Experts of a small language model: 13 layers, a sigmoid router.
Below are experts of layer 6 (counted from 0) of a mixture-of-experts language model. Rows are named router (the router's row for the expert), up (a neuron's input weights, with its number), down (a neuron's output weights, with its number) and show model dimensions 0-127. Each number is 500 + 50 x the weight over its row's rms, rounded and kept within 0 to 999. Numbers have three digits each.
After each expert's rows: a language model's description of what the expert responds to. This comes from a sample of Wikipedia text that the model never trained on.

# expert 24
router:534493495477483522520463482375638477496563464509505509412477395533491567589493474508507613477517583396492506458585472509567339482498478510441509473559511380543528559495491479515406512460412583437499467539449550517419544437527407501502470515571547513545533502461424507571573514426509476461531547466453503566463579513548490478544495482521536546524494490505477532448440546533454523526498
up7:515404543473405564491435560399644451503546550586447629442516484585457512540448464410528475571515526422489538506518406557469461508474489475498459509547415531464509504474515528562510479510451555535438566532525465507482454456488555528436561509611492459473541569544536434535518564351494443520490508472553443556502458478474466502541498470433443467443520520518393510455448501535521514539510
down7:465568545464544446564485543531418428512560524506469479504480565520500514473507536510460486482507509509451517463422477432505495493414447470565413542493509524543481502563538560459442422505487595363566495543538503554585364543487476425468518546465575440432549427503550472532453422421549514521451520501531522394446595531489545584626481521510473453617475434538482496550473498505512542478565
Word pieces right after a capital H (Hull, Hill, Hangman), plus non-Latin or accented byte tokens and semicolons in score lists.

# expert 27
router:480431524437546462472518547416495493482571498448433498532558508481443578538569563500392489425507574438474556499503428484548499506564502583497440487501462436396636505468407457516446501488396601441545466454418506575513571452526456493442533440580477385433548485488549529554490475424496563484514497567474438512496567534532529487536550471533527595606520516449471485509543492488521498473518
up0:510500475424590568628490502544539482435524508518490450492466417483463606457423595540532439492539454461550488520495441407464477469539483466516530541407473551414501540454430487554372462566534594483528558416500472515499527429449581497447508481593517499480490493517464564470419505571446520439583564446433523595491547517546536516528551426515556458536532459463477572528465427498557529503492
down0:442468492395433469483496426493468539437506459560473559492647529526502518491527499613585503527484448466538534602558564494471522500536462573586646513436453467460460498464403556545510489547421466485562496575584517476593503528557491489530496461493450537516436551460575509492422474537426527492467486464479487494528423454496433531514537498472533457546490503457527374500555395472455465572481
Closing pieces of common words like fri-end, ag-e, day, ge-th-er, min-ute, plus some Chinese and Thai bytes and month names.

# expert 54
router:546394549462501490523553447509587505415490342472454556417444496524428534566571565549563533471544483406455441447574441515528495558486412535539544495539536478482565571521458460475433579499409557535569463509440518484437501491519486587434503475511419507537471462465456460553454498479486533505550525565518611558474561535564540497539502483542551571570478487462440554442446491434439522485536
up0:479467472511452511492485496420657600540465513424553495451476470443526485527545495506532552470555576490541540516563480524528557516454488548490492524438486541557523423563483511518506476473441602562515500486534507395451419546442525553546526516581548512485483442515557524583500483455487548486475547476461514469495440600488534497521520478536412514482383460476552398325514487415570535592432
down0:464454504455488584507445490532499576475497532398528599519519477549489496470505476480572477542522541573497583550445590494466528502472493505497565492522570481516328490475531448524484467510485455444538569487583553375595555564501510512589535493513465535526460473492445418468470506542420572612406548515438531491485475481420551503522413463543444477496498456467439461410480456563489494462615
The piece "hi" inside words (vehicles, White, Ilyushin) plus subject pronouns and relatives starting clauses: he, she, who, which.

# expert 47
router:495422513512542485537503510507608496492539427429372483514503524516423500495586576503511545496522499466503493464509396478531483549493527521491527444545464529517576585572473468554506527410493578523504450544525493508446620563568360519547560437541508500485473494416381474547541491446433512417533553530424495528480584580431456473500493498606565498473447437499435508483528470547496422468579
up2:470505466555457541520409526562603549518547547487489534574562418580472503520536527451528542426498511548421545583457510477502470491505504601479460508426509451467485536489545406590495490503452592439576440475476520511527563495537398487588443381484530543456537619473514539553505526448403572443587551511530463459481473515460571470482429451520499521492462424574468507482449447490519433566428
down2:499547454483462499531567451452497500515542593514472481467508458610495532485438564531527544483477553523539571466444519543504564389579477585485533506512514476458526460517463486578486545474460374485463482586600454528519498482471551453575510540481526552572449568491582541456495554455491466595293488460477413508526480506486480476499464450519405512423432475462441416504494473473535547584510
Final vowel syllables of non-English names and words, such as Murakami, Gujarati, Taipei, Arachnida, Slavic, often Japanese, Indian or Slavic.

# expert 49
router:478465552451490443481509488457530493648559521507516550448476473443429517580558479449583585507558508520499519405556411591523486540511541520473484448547514429369589576520480473552508495491488491484521457502499489502414587429565536444498482488605459483528508498467423524625545508404426529474548491475539460525464506506407613514530539472480512539451610533505458450440473473448537486506556
up0:505535491439548531477482479482526526513604491459451513404474461417474474475529445491454468418499495552500469462571517527415512473566425395532405579576454522528434508582530552472457518506593511588485450483443557533379390573492502537546521497449548509560537435544515571546557515428522452592537588541464523523502574484368499489492557497470540516465456458518536539420424473509532544496548
down0:437565514598464489508517476472506645468491616443597505500481588512501579453517484461472427491441398498530570440524557488495447561407485393423601493518413515496533514594507472446467460553463554519545520481491538531521519495511466472422554525437448458504546416548484562533501462507509518467415503507593533568493444482499467457531523524368575504489544487502489527496497549524426458440587
Line-initial dashes in infobox field lists, pipes opening table rows, and colons after field names, such as "- Publisher", "- Label".

# expert 35
router:528525481503520435527517439448538450517543483487495512471453371523489494576541591551586535519580505460472522476519475489545464558439521547483480489431497425484565539503484410560489501483476553440553455533482469515471500479520402475464509444667400429487571565523426491522513537439524518377543518507526557578403456519591579444450542496527536483559480514430489522389416455447524525556472
up9:389587418542531595411453426513515439445478462509422593612522507495496578533448511531531514540538497498429491461533470530541409505474498605503452478524529425492601497527497452550551560437545497478435509522436526481469457539469459430614546531429431527522454517364441534516533405507458482506538564488515475451503526561439519437549488523488516612440483515446546498462488481581464525510475
down9:579509529497414425508525476505541477434486445389448422477523520516575446578585453479556542510538446525499446406600450560542526466488492539604573583503502501542393397500469486556523416560503451473488454506512539483421441439563471509532428524500491503527525555503550486488502439525485464658538523449470516472529401433572495511530593580488491472481533468447462525571503564499453456504538
Infobox field markers and labels about location, such as Location:, Country, District, dashes, coordinate degree signs, and the word in after listings.

# expert 22
router:521478503479498468486581510431520519576534417522417467384447539531451506457590516501487449497534561432521483450614401575583528574511504455496443483575480471471515568464469506481518503399515503509502434515390489438464497492476508500430464469499421508501574502413499535496564524444494450488577541539467552542387567438497526467467542502539605620616485515544516527548474492481564478585549
up0:476523422418536500556505482501475460461485437462412486476533600500506460547466503480455530466568568491541426541551566535521550541574525553629469526559517516414573610588348514448527425526461459509536458435472502488539481424563546474476529615506476495484465531544484499490528475367414470550481593434489503552465480421462452485464487538510533526452470434467574555513483532482571478481539
down0:581518576564571520546519382363480522497583475507512481532557419461536443513523532572487541459454440486459533479473538504500471528435494513464505390478469485506528381483493558490553539508525437466474471415541393539373445462572576535429478459592497528485453518504538416559491439475493514462495462473548481453580502496525514565602544446568564581473502499514542428493479529537569551450543
Opening consonant fragments of a split word after the, a, to, chiefly st, plus g, ch, b, cl, tr, as st-ruggles.

# expert 12
router:492479465397503502460506494420537542524541414521451524534422456484471550513544562482509549454589510548487452431524454541561465473397581477501540468451487527539595549450522519493501511453437527511521474488509588463417481502613504601518520560520427428461498474490474537655504472496515572461506539437527560485426514483440563500401535454509598583535538550533444600469420433469492445526444
up0:539499465434575511460502508482485480460494510482608582484583450528488576561490466505498548474512483486596383482527493493477533389500456478410574484477456482488533461494540486526520537523413545463539462573611528555437436393508462535489446474541505507475486429525495539489456502436364624519529455495368552489593514586472510568519489475484432584545470580552435536475451475512478447479494
down0:512539485513451534516494529397409459471550546457440532528467448506535427404531506484599473429466422488514563429495511527550491558409524353514528491555549561428468460478500556492482438544586472503451525521544444485541546544494458584530416485459493513415466574574519509441459527431513568517565596516515497424575496435589515461521604511584551577503494450424492511441478505495505457539550
Derivational noun-suffix pieces inside words, especially "ation" (national, location, multinational), also ment, ency, ization, and nouns like region.

# expert 0
router:503469499409438506465523463429504529519521415469511528386562359544503532538582526519476512509532516485457500532551458568611430496498524445510568466484512492482568480522414400447564558428477533473503522495468587392491483549485517558529453558498407481493531486494420597551538567455468504464591554545500489535437504658462524530437496454488549553543437504499412543510504495498581471537458
up7:474521515418457584545597553453499491536444540512521502460463440489505408527509559480602501475526445501411449460556484565505481542534516490448553577493437493352479502545435475535470408464489520544457426500547535384542516558438479516405567468552497468549482534513463556456571615461506466530442470573480542505466470481442510497470538494549581474444545573577529576428480519546587577489440
down7:385527483515465511565451497424505455526553467452511537506467428481472438471529484456550442477482566475535509403508452418510517472540461485531493500539522630565430589478445532503565537502482468526440583549393531571500442500413583469512509482496527612485485469446557491561582442510523475495582456458484446461511501535465504491449473471501500494537453517527377514581498644590520468624535
Currency symbols before amounts ($, £, €) plus topic nouns like law, power, education, plan, and short word starts like m, w, d.

# expert 4
router:481458440478461492434441542496535527525487512454442517481468427518476547508560618451567506408599492559461558533564403537497468479409582490482594502537477442506508567479487365480446558527376599522474435467452547534503488432517471484502564521514490517522570477464512520526431520482484480448627559492512582535500473584511542458478523450482565552569502510369492526467505508410491422534524
up0:461467394504565468455436560527574441493607423454528592457550537521405454493559496522633508533562557458484511584520537550486505526499531557472452467497483438495486544487545472458492412598549560551528527459493512541443502460445537553489528489485438536492513435445447597580488496482514457565545471460434590420428474500608462467440508543520542520533609481406470521505517510555483397507482
down0:398516533515513549526497523544536426528434559567544495509483522364401526510515478520461530543397468497574424459412531473549454424522526590508567500579425502536521535407540417556410575471539435470532440552520503503469476525550561480624517473433504540518486542418554541482453518571480430498406464539413464600436503472602555470525472502495486468535473459490497561503495518548543480478511
Word-piece continuations inside names and words, often after Po, P, Co, be, such as Po-int, Po-pe, Co-unt, be-ne-fit.

# expert 39
router:519451536495536486548437434460498548594515452470429471471498423519480491524502545507449529445558578510431543437519380415553419534509587475395487454514477574552636544510485457492382549447432497455493509548508521491477582525638428504474418506550555493461478487485550448583479524461465461438570522548465494479529561567509562489485602426510528512543565495472525510464493475464522481554587
up0:569486472487580432553498440438530515599468476393424478505492523475490448448461492530423555539507502447496542415586477510439447470527543584539540532649439534519470508482538491482469540520503492535516468580534502500486561535573500424409460552484544443476522586453625540478580553403525538451534535477449406548514433552478529475533572495504546446504448425533567447517593469439469539456482
down0:485576491500554439554443597442462574527544441489532443456511387531496519495431564429462464458505491546544534520487627429530488404554533579463537491520497542505553472507519497601486485470455478512432502408459531510475508422567441468550461485488447456460477508522509478488452455471531433556536477543448450549577573576480453540477528503516553410600536621449544534476453595462406500439576
Punctuation and pieces in species and taxonomy lists, e.g. Subfami-ly, Synonyms colon, closing braces, plus table pipes and list punctuation.

# expert 9
router:437480510429456464504544577510535459460475464499500523469537542542482611607515544585512527425488462416492541441525409500550417526482550436460485426526452556506575557482457515574450486442357488495546506485438475519500511479518522560410467497489446460521540563489553461536548506434495545478567533496482510557409608576477499532434517529487539527573523481413567538512376447492598538481597
up0:469556547451499388510406552505456511554569445527553585431610512492480545456479541453489452478436518544519533497458484483545418512491452516492588540470474526460516552608577541444582433534495486494535551524424499477542597499492502457581481513548529387508581522480548455516499541424530557539528499517529377446469557503484501450459488420523517606426557453432571485536527494391460433468475
down0:570633464531483499525595555527481527457472558495568449570354476439514492544560522458513573530480428564524384509453461525420509501447514513496456461434553497455436494449503471456491442575504563532563614553501557442514500492519529452574423457454556463514499446420483534518449497581470480477540487565549421438519365456553469517505459511549472595565517502504500501420446530483539508518542
Ordinal suffixes and dash-number pieces after digits, as in 13-th century, 109-th Congress, 2013–14 season, plus table pipes and commas.

# expert 41
router:527468500506452456513544545462514466545520392377477511530470515520424501509516486524437495512535505517496483468533488553544411553504487508464512461546462533554517498483465463534494576464421550398565485615487484460493579384570531481437513489540426442528572608377444483491535574542535517463522528544481471509400574512460614554480470412467587482548555535428550558474372494491547537523523
up5:467529471425541456422381516399478536562437476402518535514561528562415459498592484465517545493536522517503459522570532513519451566578520463548454613531434537521497481553556473465553442477556499476503376479499412419541521442567466421487481522552590477443535483497560585483489566508550513512555505537454551524503470498451526543453475512460632466476579488486441417490542588508579478496453
down5:422522509534416480551619526400454580412541458586479567422516401516447489545575443526602467498522481543503464533493477465512515481489395626383528543509458585523516525443527573442505510493527488532538561509507426423451517564455498469510605467452462474409483479497489477521543508506523523456566477528516536528439449517488489444529567511645444530444504484526479527486499387497527527479498
Hyphens and dashes joining compounds and scores, as in 20-year-old, COVID-19, 2-0, plus word-final s and in, even.

# expert 51
router:517490531474491460404455575485508499563511494513468436517487516448403594514602557425482670395529486505506501481534426521562477599468552427504504466480459433490558606524520466543505500494559557503461508426479514446494549495505431525518530418537451412482505446411492496501541516415454524422592538450429567560450495544482508593509553472592528490543419505493465452516486552530528431551485
up5:499561487416484547489488588488438534519446450466588452484483483526488607431513558507632485541485481499522486466531448401495469542422500488493450479473457490471542567467519515541525485540549513427411448477441522530600584404539508432460499618464568526532474441563528586453509455442400536571472490500592511612487467508455522457511556357556497524468540510502516463464535555532516548517558
down5:460481464421448462452512537532547554535466596518422488455517514528500538446516518468578447567516394518533517574414508581594498506489594450550527431491511486448460534516502407530530541466359513427512533512506642496532433519453575424471552534499412513527465523494369455442499511491479433533569566511551477543478469478546433491493498459566469490519488508581549595504557409507538513458476
Consonant-heavy middle or ending pieces of words after a vowel-ending piece, such as coho-rt, fli-rt, Vi-ctor-y, childho-od, exhi-bit.

# expert 62
router:495489510488515470588468487474466504549534378467505600446515435517481544501559598548480521524550530502461532544465450516594489581486612588471479519534427437531597533522477546468490573488479531473481408475464520517431496433490490520489431462569497403500482439502438440505541529481494519420583521509481519548490485522518570437500558466470485492609612398492469600381450479428442476494585
up7:500496460476546437523555607494445584581510493525423480476467508537458547544539476544474573492599426554512576446573490402472432443548539467496475474555482454414536482524563529430447383540557540493487571483529585476507476566571544437501408487447473502502508513469451560594579542445451455492452436559504616510537450477444488451545572550456471530476572422441531510492435437486467494507455
down7:557477463460520486650480457469496523500447551574497500482518542536486489478528512447415504515499514415492591483509525545463531575528443472516510506510466502465477510400489503533541599479459466460426450467429582468512492563453457568468497575577533524550569463513586500411472527467586487486636550471495396461402539528470473412569463496436448513498566442423504531615534491555492433421551
Colons after field labels or titles in infoboxes and lists, such as Rank:, Torque:, Surface:, plus including and like.